{"num_hidden_layers": 9, "hidden_size": 128, "n_experts": 16, "experts_per_token": 1, "d_expert": 288, "d_shared_expert": 0, "hidden_act": "swiglu", "moe_layers": [0, 1, 2, 3, 4, 5, 6, 7, 8], "router_score": "sigmoid", "normalize_top_k": false, "routed_scale": 1.0, "balance_loss": 0.000119, "balance_bias": true, "router_cosine_scale": 20.0, "scale_expert_input": true, "init_std_router": 0.00639, "lr_router": 0.0009, "vocab_size": 16384, "norm": "rmsnorm", "norm_eps": 1e-05, "tie_word_embeddings": false, "optimizer": "muon", "learning_rate": 0.00159, "beta1": 0.95, "max_grad_norm": 2.0, "batch_tokens": [16384, 32768, 65536], "max_seq_len": 512, "train_tokens": 243900000, "max_steps": 6920, "dataset": "wikipedia_en"}
Below are experts of layer 2 (counted from 0) of a mixture-of-experts language model. Rows are named router (the router's row for the expert), gate (a neuron's input weights, with its number), up (a neuron's input weights, with its number) and show model dimensions 0-127. Each number is 128 + 24 x the weight over its row's rms, rounded and kept within 0 to 255. Numbers have three digits each.
After each expert's rows: a language model's description of what the expert responds to. This comes from a sample of Wikipedia text that the model never trained on.

# expert 5
router:147151129141127126123128161134140111130168056114118124152134142100103153134137126134142102158145060136124127124135120191109150133114103116124138115120111125133098093112106135143115182153153141161113099166148082130120154167101144113102135112172114109179085151093144130134097143124154122166094136132107134098137107074118134115109131126116143174158133078140141122159117110139095129158151
gate1:129115137141122105132128084155147166158104117113116147139115122141087134142181117132142137129162102114148092132133146120118167135084139108111082144095151129143080125091106100068091086140153160152105094116160142142130120100176161117167156129179109094140117142117142134141090162108117107172119121175108127132126107132135160138096124112160136118154116126130100114149128146130159130166098
up1:150142106148127125153143151114143132125147116152113112118156145125192114168132119134150118096116111189127117080138119138122102153151095167154157102142151099111119159146110134133183159128156117114137121132142156093150153117108102170099105072092112155122122149100163103139135165131126150075114149113154110158139083101133125098110151133124109113133135120161107174084128129171114130105146
What it handles: Commas, colons, of. Mid-sentence punctuation like commas, colons, and semicolons, plus the preposition of, in prose, lists, tables, and taxonomic entries.

# expert 13
router:155130073145122142136110132164109169151142113137137105111138125139121136130135144115147106127131164151142120155120129154117162131101151139148134170104083134082090109078159113104107196138160092172120129162142147151160115154101099143110070100135126148104104115132140128110157134163168118116123096140120128106120137115132129106107176168103099167153145143153093154131110179118110132128129
gate3:146094141115092115104111109108141121154098105129148109128147152166111156113104110161124106145187146166095134090171104111120151158145128121117157140122090115104157129110122142083156119127078132158121175109147124131153143098112098152136140137099133154171155135149120103111075142125108142116121128106119128145133101054102142139166103130102149097128118146087157116113131137162160164115151
up3:127128124134142133112134151147118122140147142151127125154129095132135081136150108152134119154096078139151104139120176147128115100130101147140101120120147122162122119093066087155129093121146141126130089119158146114124115167157147101119132134136158135147164127078117154103147162120145098139133099139127138123122177165088154089134107110133131160154137103208108164117133095088114094116081
What it handles: Sentence ends and conjunctions. Sentence-final periods, numbered-list periods, and clause-linking words like but, because, that, and However, plus list dashes.

# expert 2
router:136122103116129154131120100145115092139106105108113142125097151099100101093161118112153137124162096121168153138090124150101159153054126168157079130134181156144115179132098085147100142114152132128144135108110099093176127141131123123092139108153153105135088115102140126123131162138132146162094162135116096137143175105144111118148116132121168155125132149153146135116144121114089140138097
gate2:090180114137174164129127055124095100088153132177161102166145129137097139135120085093143122142135150104153171136102122110079067141121140131134132112150159144151119109144129156099147123147112126141138164158138139127131134135098154102111150116161129116141103146112138131118139156125104130147169169155130147156137118112128143171115138149103172161123144146161162084136126125154121117132141
up2:133124143089100118130106202178131130163125147107113142077080126146114120130115147137095095104089128142118149112185161148172134133130148105168116107107110141096127130093164084142112128143122137129143118091136141123120114154122116144116064139124155136094153137125145132140073130125138109126091123132097104131129168106141103121161112109111103093176150135156119157101104107124145143147104
What it handles: Head nouns, closing parentheses. Closing parentheses ending an aside, and plural or head nouns after determiners, such as parties, companies, Party, village, region.

# expert 11
router:117135156134088173130159142143084122134130149119115182082113097127124157118131118151155136122166110138141153103119100113181131138125100159141129115104136114161136129154136088127165139107174095111112170128143121089155164116088070078130119156115148091121123139147127129106139145121118147136095123136153104126115124172073146140096182160126145122143116124113126156161110119167125118112162
gate1:175163131159089107153114108122092128124140115101113168106112133114142143120158137137150099152155168156135140128142166107139092175092128152149138119162145109119151179101142072146135146109177104120152146115155144093152139138131160109141140117100106137098159172152151103108116129142082136136108135118137133124097165108130137108149167177187127157096139126129144167116115131114143160129129
up1:098118116140164115128100114128111175125108141167099101158119163110094144151122132110104157139160135137181120156106115147140123116106146127132124115120133119110114150109105134151136108136077160111143107157128119148138130106161172128130158074126135095179142113118120132126151110202164180105123154127077140129125194129130147135100136115094115133133142144142129086127109125064146109151125
What it handles: Sports, places, facility words. Nouns and word endings in sports tables and geography, such as season, League, Stadium, age, north, UTC, and hurricane names.

# expert 4
router:125123096093110150125111116138125102100130113166137134095118133122154087135102115122115132146122074147157155119111117165087095141112123135141165111103137144097071116152127116112153137162119177160165108129159159143123082099129154151145166111173138102113093114089105149136134134160142151138109210126142125151174148126130125127127129112119157167121156124149115114097134139129135088159158
gate0:125114152095075118083120127133129136093126145125144122133105116165095127129113117109109110142139103116144149110130117176106079112098110158129093127110146095140126139125113111129138160152110131176065125139135134136133123121085119120165135152115123150173131117117088105141144126089107130077140126111106155139135152060066150133131135127111154133184122099160143098102143132155127146085171
up0:110145121175170170160135116144146109161135140152118131157138133132145130123175127130138154142115136149127121140186147091136163154148184105118139122127156159130093125162137140161148083105180147106152144163127118115119144116146129122139172077095162130103142165115169136146123156124164137184121155135142113103108124154155136132133163123128109113109152142129129146184126139123122101180102
What it handles: Hyphens and dashes. Hyphens and en dashes inside compounds and year ranges, such as smooth-hound, sickle-cell, 1991-1993, plus odd word fragments and verbs like can.

# expert 8
router:185144065141111129124100139179119131136152102121106104087143124118123149105138119143136151161116128120139127137103146155084145150122120127146109152100110133142143104081156133115109168153147101170141150176143086074120102121090097142096121142117150117112109111130122138116108155139114093097117151179104108120108140131147170109094153137141142121110159157142117128168094151146144180158120
gate3:138157123133116134126149099168142162124127134118133137176117150151083112109161080106071167156113101100146134125118122103129138117073118101145133092171119148101073138134128141139136133134138113147133148152104135109143122070139135154155119164142127135125117167128101125083186128163140118138135096145088156093104083145151167137105119124095104137121109096141171106136129140095117109147131
up3:148144153111152132120144139146146116112145141128135076156133158136085115120149091121099138108111096104165101126129102111108141108102131068142134108163089110105099154137122146158154127121142085137145146132117114114157138084132139157137094156140103127106106167123126142122193123178123107124113091124099164101108072153122149134120114136066114100112116124153170111126149157096110120166145
What it handles: Line breaks, headings. Line breaks and wiki heading markers like == and ===, plus closing quotation marks, at paragraph, list-item and section boundaries.

# expert 0
router:079138126121135118132146147148146125107157115129081169152148097131119140147119105104159115110099115120133118101086118111146156130118142147124107150150134103164164118131155092153133150137167123110134134116093140142119132150101069100097061125130085136098120124135149090100151109109100121143145120154142144082122108173125189098112139120161115134139136122100142180170114151137166122140084
gate1:162158161140126149135128138129128130177098139148140112139145161118096137146133107077106108109131138140105134152109082117123120147144138129117177130155114168085067103108127128120130091126122111110116098139084120089094114156164126119106133164134091148131137128145156094112123148129125121088085127095170121080158152131158118134087078129113142126137116085096146149109129157154170098108121
up1:136149141108109132159098093113128118179119157142101106121143133123107101125129082104114097105136158105116106153157093134124098165154139150128152149163111119078095102115113101134113062127124138133129092144100118090077118151172146124076150133131115153130114128116146095102117146137131120103128133109140100108179104143149128136094079149139153123143079114144125136097123136139192114124153
What it handles: Pronouns and name starts. Subject pronouns such as he, she, it, There, plus first pieces of foreign names in tables and sports lists, e.g. Ito, Hegerberg.

# expert 3
router:143112103109128126124145111170182146141120150149130113128099133130135112141156101077179118131134125129157150098112115112154129102107145141147094115089140132153118118139113153120127138114099137115092161124101117106168175133117065125092081113124114104139110132095168156150146133117121140095078138115097103115070123161083148144137126136043180143127124140134127130150129136126127144120131
gate2:138108087101128127134144158154130128124058127075146169118143128098135106154117121154140145129083125113145164113124153114127146092135128127143135180137117134126106133139112138129113096121105088121159093116126115139145195105138164131145103136160096112154120124143103108165186097127141146094113120097113146127088099131115134118139121132113114118121144154165131148076164185110119168111085
up2:136113103087126115146149151161151144140067147087138157119162116113128096132129132119119119116089138126124141105140164130130148112136119094143130142115085122115093139135116135128110128124129094118134093098094098119162186124149179134121115128180115131129081128095101143161175103109125150087130143113105120111078130151124117110148145120112122110137167138162151139065157173101121172121090
What it handles: Years and proper names. Years in dates and parts of proper names such as first names, cities, and titles, e.g. 2013, John, London, Donaldson.

# expert 14
router:187146106119149116189111118171140094169124166087125145129118151107120093156116184143161117144145119148147137149118150162107097129111156097142091149153154149161118133117130141100148126129121104176146127144130126082154166148093095105142119128152102106111151163147164155131147143122136162076111126143127109099091118137163133154099150107103117163109119153120128136168131156137127145127142
gate1:124133140158103128119127177145132114120074106104151140149166128140115171117120087125138118148079148134138125138160122145149134155129133096098092114080161171126114097148127107101131124156082141136091124116106139136147092139108117153143147114105137105116130176109122158122103109156123089107144082155153097122097124115123110155157147167103142166145137150151161117205124101160157125122143
up1:133134121112154151130116091102125144117175099149113126119099089118135063138138142136115141100166129116104137094100137102114122121093152153144135132172112102126131168141128134144115144115155123128152134128127143114076163124131097132177113139142113158170132067117138084135144146118125133157102190126116137125158137135099156113110135077111134111120121092150112132044154158108097131147130
What it handles: Past participles, verb endings. Past participles and verb endings such as made, known, released, -ed, -ing, -ized, often after was, has or he.

# expert 12
router:140141116118127111141117152138112153172173130135098123107153143178121109146167138125145123116131135143148104105143124126108175140165140097161091178106094131119127151108151118092090179121146132092145140151127113108122153126130082118122103153142094137103124097135145111115133100109203097151125128183106124121118124146154128122085167132106106151112146137052126137170111144131146115130131
gate3:108087152146113147128129144093125154164117161071127162122126127150173133136145118137108115100092140142116172121119105057139110143127103118132138150140141112130097085146146138143116136150169141103152141134161140158101144178147122171112155101148088148107161106108167160082119121084122104128108121125126143116126119094127134096138113101131110139164074172109130090134163144106133118136104
up3:142133144090132162095142153128110138137163105150106144136121163127088120144112120103129117129156163112142086134153112159098187116142140133130118098144141154125148155105133136148164128102118109140171115121087132152153139122107122114127087144109118100138075122125095158141157160181146126114147131111152093171124163189108114178162115156108141101123193088093117130109115120139123124115132
What it handles: Prepositions. Prepositions like in, on, for, during, against, after, opening a phrase before the or a, as in "defeated in", "engaged in operations".

# expert 1
router:144131125086117153132089115140100097103127135102169114115095132119136095110115127096151126163124090158157142161127126125091093126121119146129179105149174152082110144128122139089131144175139154153153128118168170104116096092100150162130149125156132115135093137096142108147142163177126136165148163154135096149142134111082127122100143105157126131117167130138110150150079086123114128143140
gate1:102135155143095114104121139130127057122148149162131127163103110158179106159095100152137185126113113107119139153090155146111153105135171143110148139115141180132118117138157145162069129139154117130121111102138099083079169146125150097135156147175115133096121116155139141156143136117157121133113093114135111088101133116115148141128093145136116146101127120150159135153125091112135097131102
up1:122150173159123141133122131104119064128139154122134120169129083149183095119132114152110158151155096139131146135110137095130136109130185142127156122082138186137137141146155138160078120111179109173126140124144084087086189104129144097124163158139119127142103118136140154132120154108153143134128130135143121117095109125127128104135095117130141117092169134151145102161140120111135114112097
What it handles: Possessives and quantifiers. Determiner-like modifiers before nouns, such as possessive 's, his, its, their, numbers, other, many, several, and adjective suffixes like -ical.

# expert 9
router:150162099129089110167071178158108133143143123154137105106144139136092144124150124165134127126166152147150109189148150121111144147138114114144158102109124139065123115118116148055131142163140143157127122123184177136111120122124147149123167175143114133106119137150115122132115131131118105098100108136093108154095106114129128138116183143138094139131136110093095127145116158131115140165143
gate2:109124090143143132098113101129125101142128132123113096160136115102098072118156107084112129146142121102154118122124160089129147115072147109115135116137114130144141161152129120142125116132139139101196132141110139129157104116142161149125075153161136153166095116120129149162155150144074112141143158155096087136102144137102071135157159075134151130110135159139154117102148099151174129133126
up2:143123128123150123094120130158165078117144121084105117165125116132105070082122146105126109142135130148153122158120140085182121097126141135121154093154121118106146127110111164118098125114110137107148171145101118124152137122141129155127118121122134169142130069162121162153131112162094138131147165111101126153106172106083079130172156091107159118099149155112156114111133105120163112153106
What it handles: Articles. Articles and determiners, mainly the, a, an, The, especially after "is" in opening definitions like "is a historic home".

# expert 10
router:109157128089123160122116123140111065096140109141122111083148111142108118139130145088163146122128131121170121187105138141121100160141154107136179111145121104112114140105140146143101139183129146164190114102159180138114098134072142090122123123122111125101113111099145151134121154113143125138123139156139093135143126108128167135108129099131113174165159128137144170117077124106132136157119
gate3:160138145157155101121128125128160119140148104134141161101094138145111142145158127151097101137163114136144159116107146106130138109106100141153155169117116158155176140132111143156142110148136134062130132190072111146157141119157146107159150122127092134131150173203121189154137094141118125139117121142135088141123151131098144142099153100107129149128100138162134111094142124132131126091135
up3:072138117092124153132126110129099097120102157103136127160154089121125124139127102087180142118102140121097114114163121166132119159127139152132103134114138152136100115094142120139126132109081108139116122055169107143106155141102123121122117124150152135123122086059148091089091153128127130138146146108137156117137080170165138090146093147161120139108151144160124150146086124144102125130138
What it handles: Copula verbs. Forms of be such as is, was, were, been, being, right after a subject, as in definition sentences like "X is a species of moth".

# expert 6
router:128117136130122131126110128147162133162155102140099103095099164120084150165162121137154146158187153116136110134108137119128128143117167107137131111141092151148123140117093169161141147125127123127121120163099141125151125140121103161081104134135074050117117123112148131135125120152127103124111140114100115057065098120098141076110123116105148146133150134137098170123154135119091122133106
gate3:117166146124125139125117143139128114103114135153127110112129161101149092113116144154164090103143109119179141128140114146185126146087130136150107168148137140129133154120161164138093124172155139144127116083112155159099129154148142104161115154144113103131109127094092126120177112151173152176145120149123139140138145114097120138103106101102179137189169165146123132141114122103090171131114
up3:119093126132113096127123107138123124151069140116163129079125138136108130104108123130095115136131097078103111108122128126133116092082121090178113180163139107099144140090143178170132149143120130135095117090144129120153112071119069096142112144115121101102079142075120142113122157121134139147105100128106150140118150161094122108148122117125115117118115135116181105139140094138155155131137
What it handles: Table cell separators. Pipe characters separating table cells, mostly after numbers, names or teams in sports rosters and results tables, with occasional mid-name word pieces.

# expert 7
router:128156118165111126139083152151125086178097099137150132101126131107096118136120134127154128165150108132143123197110142194097127125133147115164135138124120160155129148117084129091141167122142114143142165123142096092127122114141164145095122121142118132122108132064158108085143138142164133149109119142110095156129133130099148093128101148135154165088135154131113166135143143120084082147118
gate3:123109135127128151141164142083124178142122140120111128109108120146123131129179109116118128119148116147067115131126132166176092151153093128078070122102130116084123143118163147117078142129086116139116088078130075139130158084115106133118131131104104101151130096171120118149117156154111091103135141135148148116106150130139124130183154132088142122136120114135156091111138125101148094130128
up3:130122120100138096161081147135129119082137123119146104121148149097121132124121145121106140149123127093150135111097149088097121111116162157139187150169097149165102127164113112147168118116162161119147177181148169149161073153119145138122129127156137133101131153091140143118136118106162154163115094116122124138172098129135156164078142149169117114137148143116124156159110149136118131158120
What it handles: Opening brackets and digits. Opening parentheses before glosses or abbreviations, currency signs, and digits in tables, scores, and vote counts, e.g. (VIIRS), $, 13.11.